config.toml
n_layer = 13
d_model = 384
n_experts = 160
experts_per_token = 8
d_expert = 48
d_shared_expert = 0
activation = "squared_relu"
moe_layers = [1, 2, 3, 4, 5, 6, 7, 8, 9, 10, 11, 12]
router_score = "softmax"
normalize_top_k = false
routed_scale = 8.66
balance_loss = 0.0179
balance_bias = false
n_groups = 4
groups_per_token = 1
init_std_router = 0.0343
lr_router = 0.00121
vocab_size = 8192
norm = "rmsnorm"
norm_eps = 1e-06
tie_embeddings = true
optimizer = "adamw"
lr = 0.00149
beta1 = 0.95
beta2 = 0.95
batch_tokens = [32768, 65536]
seq_len = 1024
train_tokens = 363600000
steps = 7752
dataset = "wikipedia_en"
Below are experts of layer 8 (counted from 0) of a mixture-of-experts language model. Rows are named router (the router's row for the expert), up (a neuron's input weights, with its number) and show model dimensions 0-95. Each number is 500 + 25 x the weight over its row's rms, rounded and kept within 0 to 999. Numbers have three digits each.
After each expert's rows: "comes after" lists some tokens at least twice as common just before its tokens as in all text. This comes from a sample of Wikipedia text that the model never trained on. Tokens count by the router's weight.

# expert 15
router:524534464487467462486500515545530526489492516483508482523515531503534509502443480488532474525480515516466468527464514508531475474513514472516487481474512524482518478507551480572448539491487499475485481451493552484526499534491539530502471491508486497490501517484458500480477523470533508530
up0:521480491489494493497502534487514497461482438483504516512490502456467470537532525524497494500458488504521519546504514485493532497496520478474467497526498501486484464523490545471488480451490501540509485478513487432517492531480506540537494516531497555504535491496498501477520468472464530533
up1:509499501493497495516524552458480548499460476512519529521489510491505537510477485499499511471569492511519480537519504473474475506457477521478491506519476505548504505534495463509501525490467510489501491507487530503550539504508506494477557501547525478450480502445468523495493535473534494541
up2:475466467475478490478521541491507514497480438455507591516489480500502469492489507447540518515518540504517519460508450485496493496492513462505503491459474524506500508511491537516493504523512489496515504523446503472523487513518475485465503495544447530502475458481521462521484474482499544482
up3:506503502513478495448533487514520478516504478479501458498525500508509528477486499520474512547455492482501479495518520533507498483502528429476468461511530537518461468507442505486486532482496469504479487509514478474504460483550460488483520511515540488510493544504498510500496493504472482486
up4:509514509494523459550511450465477473522497458521517509480502489524495529527475501537494481499514478462490472504494475507490482478510494477527468463520438463460488493542487475485502529453497536556529522521517513473501524482489482478506532523487514498485500480478491494482528525495532482559
up5:503508504497488484474504487507574472503518505481554515505478500545460505459498492530496491495488496514482513505520510504518539458508477488521508479537443469494523518533462530540482531505494480474541490504482452527520516527424490510498528507489495524498510499494473502535485488458507494517
up6:534508549533519482502458451506545497507522475525484515451503506491525450487500507493497462499497499492504492511526516517511500440522465503484555477486481510501498519492484486506495527499455524545498492510512498521527517524490506534472509496479532501490489492504510496506539555499521474500
up7:476498456490470531509509485494537512462494483480491509509445450516527459452477420557532492491455516482501465527512520472474492529497531456482532499507520501487481514488494519496461492544520495440481517518499483464528498482503473520503502460536507503485497472481462527467511472465454501461
up8:457485509493488554510554532498501526515470509491503520516517454521520493454486487469568493444574464505486516502481502472417512480504502493480512482516496501487492492495491477496513506495470513467490523497501495512525485503488483501518495524512499493453516525493485532489462516515522507516
comes after: "2", "1", "5", "0", "8", "6"

# expert 22
router:507550540520531477481473459475458487498489473503516532456496506519495488499468454460484518507496470456501473498459493487474501545517477487494434493476527548528497515503492507473479498497482485493500500496463531460499513529458567488456516475496508530472464527450496532500510528479551513520
up0:501451453512486544528478478478551505478446511542480480489484525508478496474466501515504537528489517494500523582492475496485465519532493530497476487509518529488480519505521515533505483479542496448503526512527511500508492525491515489502530537519440517513465513474489524489513524505509505537
up1:526514488549491501518503459522500524498464489504491500504493470512527527523469524499496528530508528505489478493507498528486515476485486491454497512539468496494502565521493502537472547490533496506509468504493506526509495482505493537483518535504507488569477493549529483511494541489461529492
up2:464496456484495493468544494522548517486542512519480517479483490499520485538495474496485490502494480494491466465455498481482477499471514502512480462491510517487455503462425455505500479514503470502506490472483511462529483479471486521496527474519483493472511475475500462527510489503472500530
up3:510519494510511479541497499473485530471517449515583517484520503524515498531527512501495496449495517495534461460496519496440486508496445470505444534513489494471539511466472527449540534510496526455522496498479529535492554507489470500513474531550510526491514512496501516459515519510496495529
up4:550463516507527507471464494483510472504475503551501445482505470506490459487445553455479486514478509507467515492491452520485513510516520470481508494498536541472500501518502524472482515494521512522474491498495498495508483489484513539507511513500445475454493531497485527513469515482504469493
up5:502472510517500491542524502522499502501486534488482503472488497528510494436502497502472512503509509489493498508539506510508467508534488509474478513513527516489511493513518528523498510485476526489487544533507499489501544475505525540507535498515475462492472495501517510492536488478466498469
up6:514473496521506528479445500494432532486480447476505480484495464532535498497481524496526540497506515462508532501469514491495477507493527554459513478501506498499499472497491549517509500465486510508531503512479498466510526500494487485494479540499487498540490493525460495510487517479495527495
up7:528497492543514489506512489470492484479475513562516494505464514579433490482459529459487498544513489494502514525466531502457533505477536469488522471507523505480516549490471482443483483473504555481527466509484507506504523504514501511505512531515525513518518500502507504514471404511507531554
up8:508491505504457536544498495504499494527507521504510502494497524492550503523477540495542504484540556489493509497491490496508525496522452490503489507541480458495516428520471481458461533499494525471506483522474515515520535510475505520502487557540541470486499483505478541487478523511490472500
comes after: " in", ".", " a", " con", " into", " an"

# expert 28
router:517514486474515490508509528451490470535489525503531498499541517480476557533518504510533520466484451466525522486469498525465507449465538518512517513506497460540508490517536527492464488504489457519503474475504534497506506555478522482514537498481461502480505492475482488512500500522499521500
up0:487508531558502511487447514468505513476508469551493524515502507518498517504517490503520517455518496460480531475493500494546513503505550502495496527565518489477496508485539485465475516493519489497525509562449427538465493478509519507471486526484513496508500488460496510513484458499500468496
up1:531482447529497507521491493491502489444461471469547535480486496498538463530490459495483527520501507504546510551512519500480487495520497491505445509537494489520484530529471477489528502455542497536562481487483520492468459515447547514493497485510497532533474483546504528483486522518500513547
up2:480466484510489518461496512511533520527517480488508475498500512531487482523488517518520516459474506529536500469473522507480487530479496501526506486494496504481495512488526500479490525517514533501468590526457517540496565491489503506472485516502522476460522469515520482483480491546534495549
up3:507499456538443519539524448480455512508458509475529500508465547484503509545506532495518533502420479450500483471538480500496533532457505513564534532522504488496532453468499457473504525556480497522497492527555477496488473505506504514521469532481505502510484537523471517525535552510533519494
up4:529478474479488492528489530507508516523491465502507502483456479491510483552490507475476475532494485525514467538499500491507536507493479487461535520552509475485506492539509531504509481488478504461458549506501517548455521455518512501518527570546528482500527535490514520501459477494477502484
up5:504504511471474504549539516500491502508519501566487499491464514498511504489528537473465496552477493469495514465475518481477516468482509478512530546520501494522514483488473452529487474527480534500528497499501499510528511502504520477521526507512515526497461519470473525502539496480499498492
up6:492508489517456491478486494539515513513514480498524526519496490494517483470482514482476486461498510496464467513450501489511479477488502488524468483495520496472519536454476508499530484489466525553526486497490518502514511464527456516525488476505447534489503485525512475450518478515490519497
up7:483526506533503481468482481555477501479465497509557486504483488517522457497489523450526491511537482513501436524510502477490490496467535544463520493503528497487466525498449504518548544526453482483486504512542501475524540490530500470512493550484498494531507511508508484487481536487519518513
up8:496491504472479507580527521507513499526448497504478432539514530496529512511516516489477466501467548474505508486487463496482526497490527488522513502471528547477494480506507532513511473474495497500464499546528535543541542517503496490519527493519512509482506536502519502467511472511520510502
comes after: " the", " of", " a", " and", " in", " as"

# expert 41
router:513514516468529487530493505479488518444534466473516512508525513454510515498509532545485502486467495537537529510479542503497534521508477523550478503463510528517487507481532468497478506504494500516547505502450538513563506483499500506439471444515486494530466489509485475502480484528499505499
up0:447538469487506504546466474513484491483492488546540523493506559475488491507494492516502538490505523522485514500451479492481506437495485512524539478495527507497469560565497512473539507455529466509518465475494561490500461512467510480496543546507484497497522534495507482481523521525496478516
up1:494515464525535545509467473494485515494495512437519501519486483511513453484451496506494526521466524499552499511496483527473518543494477500508537499514517483462517552532501566503505480501486509488530533499495524538515502491536493515489473485542485514534473548452486485471459489520519496456
up2:453508545479523524493550523518536531484487456492544506516485518487520501471488520505512492486466509492535503458540505494482515445504441523515501515514483517500489490526491492478486491435511516463493510469522486461506491514541459466500517524496461480506505506522475523544495517502483459493
up3:528537551503526494506524488553494479525509490474464531487493477524553509504473455517524478496526491534544509511472525463543531498468538522481451470535504477511500488519481489485470504551462490507496511509476544473498483468451489506516474530473510494519519471451502490495496503539486488480
up4:501561483533476459511501476505534514490512519506538484466447504494510497471507492497475443478518492516519520461503504459490483504459493477543460487489492504464549466520494472487485474494483485530495493513478498581497503474535499532481493456493523544530508495484517518482512463492511506510
up5:488502572513540544531477511476483471467505456463523511496506549511495487510483504513511535500497464484495521520508482546462495518486481515513498470501498508518500513497534486464538475498477473471521499547551498505488497515495472450494531503494478496446469528516470504487499495493474521500
up6:493464480494475465514468532490502449514477514505492499453509511509508521504494522482534503473491515519519514504470497484514506539475484516510464486502491502463482496505502521512494511502499459494527536487513454491512492521510554516497540495491445475485472531475516533533498509494510481523
up7:497472473512467490521487504482500498534514517513494500461548505528460514502491545480512490518493556436516519542520505481488501495488518449486492497521534489510507461520497532542498500512476536521508510518536508526523494501494541489552509519510545519495469506522470524498484485474523513482
up8:531519527545491511503530501481508513485438480458522519490467509529470525496509505485503534537483509454469519510510533491529535509491467488455476497465502520507484507504488507491527533477525533460477520496474507499513526482551493497476490518528476523516502461535511494485502502514500471518
comes after: "s", " S", "S", " St", " Co", "°"

# expert 62
router:481540519474508511484520494513528499463474490475524542527485521479510509522537528487488509509479514512535528511504517476500496506521508530556484534476507550520450486474480469483477479459511500541518492502442501500571491493508506510460493528493465471492460480519541545550481525532500475487
up0:484517523466491499535494508497505524468515510468519493450426504473504482442510466536466452481514512457525541466460514449534511493472529507542511533487509536510524505505498529515510471491473471482492468479494536487510484483488516483523507481495518523522493511499451530510507464456496521493
up1:466517482486512474493473494502475447484454504557514490461528506498502439483461486482476496492548524477468529500479498510458511444500453488472485491549486492526531532518541506530516473500531503480479496536506548541503499506509458514534541534534478537517460463492498502497481518498494491512
up2:488522479496479482519516454480516488504462511504519506510457505514503474476495524468501452483482531466463482450442565485498477520463496526499501528485530509496506492492467480501545505535530545517475520478528484564524516483459517494483469501487496472510494520497477470479520527513564514520
up3:494526521524519508477522474514510482537491487505508514516455561524534527507484480507516515495548522517501513543457536516535482503518527503497500507501529473483498517508471501497436540548505529488553491523454532486492497480478485523508517462483492501481488473483508531506524473524516450500
up4:442503489489502483509494545505466506468471533512498470519464474506496476520514517467490478514501509446471506535540501534529541507482566465515426497527482517486521525540539518525538508491517529492502471480480521527491483454507500502472480504509551488500525505544503499524456489477523498482
up5:476506516500532499519504530491501463499514540520546486484506481501560506489492492505530538490505490492488480518465466503470527437494450497508514519545532513451558470489503503514535472517550501530481500461506519482515505528503497489527488482494529497515459527489473481467475480516495497508
up6:503530481519463468492496493511525504489498442530460516493464508517479486474466493486525527459474528454503483517464471496524540476529505477516506506504505508506506528487493501488512489527482503490444513476485488466514495539527470537516492491539511493479491496507490522508484499487514497504
up7:514523496498516500490484499470516484532472526484507459511487520512514514471513484502522511487485491560474456517522505479504502469484546499498522510468532515482484494479429503523464473488495518492480496476503505518510492539488463519460513493507461488540499539527516538530525488477456491494
up8:477485488490486522504505554508493517478473476564495508494475464486514506522489487471475498472488500464443508484516480478522559492527531494505511501508435495463547508475477451517507505500541458514477451488529477515480461455540527486450505548547491538457523550497543491494506535507446502500
comes after: " ", " \"", "-", " re", " un", " b"

# expert 105
router:524557505536536487507503482497497508526491513498526463504505477558487501481522527461498495543502530526482488546503499494488509483509453501509507512553470478502518496531499517463489499449512502503497493489526494496495470492472522486483473526522537526496524488514527539489502476505489484551
up0:518498507490497532474525515488513516498446459483485528513522534514524464488498521471466462501481471496519472515514563463503468529473514530450517495471468506501470521472502511506502513522489499502484509483465475515509484462496477487507469485517484503504502492504544519490466501486523481567
up1:533501490479487504516491540518561490557462494477503525500540485504518503499473523469506484548543538476465522527499508501497519492488520488444507473484474499504495507520503501460480541491475524504506532498505519484534506501523464438513469521532482497457467541504501470512467516493515540554
up2:531498487490506522544511460448480517514517459482479487489474526528477510493513532536495477522486482509462481477466499489445482467523498475493483542479528508472466487474517509470518498519520548523484532506504513504557478495521486485519504507504513429503533509497462507487524532497550501506
up3:506518516518487477502496519498571481519506462444506507473505494514516500469493528498523497530514482482461528500500482512500484467513520519462516457441485530494522508506509501510479510508485505509509529536484524519513464534538531468469501499470494528521503496517520489518476489502480493484
up4:523512507480518487527478503488477500537476482460504507519498482500494539500528492503503553454501518462535480489518511463486531484488485491504485462541493494480489522479530488504457524524512504521486512533532484477500513522472505497503479516513466446545503528499499504542543454503477490521
up5:493487496520492509485483507481540496476525481451512521497538504539508494489516554448533497514480500492481517535492520489519487506519494535463531491518512540547506532522544468433465508494501535513443537478508536494527513499522515469486478551537475473541507500503496525521491495535503529510
up6:484512512473456523489525503473498531511527495504528505482514498530520493491521521465560488474534484484479443548503574502516510489529489544463519494504489508529514530480549530515493491498504531470471528479508497487544546508537500452482533542521495461505475538481482503502513514508481561538
up7:489506486484500466492541503517530518495508491484476542479535440515534464474495537522513520500517572523504492512448512499498518459491526526487520471480506441475500477504534495514490490450505509472516512507486510470486515474509495502490489501482517500463539536540544515509507544523521506509
up8:511471533476524494469452509484505489495517512482517502455554466504487457537496494492486513549476544462531507521479477499476510486505518517480484493513526473511471472505523488508473470475472489511498509506455509535511472469504492548521536500458486481533510526536490493471497483476488523525
comes after: ")", ".", "PL", "==", "%", "tch"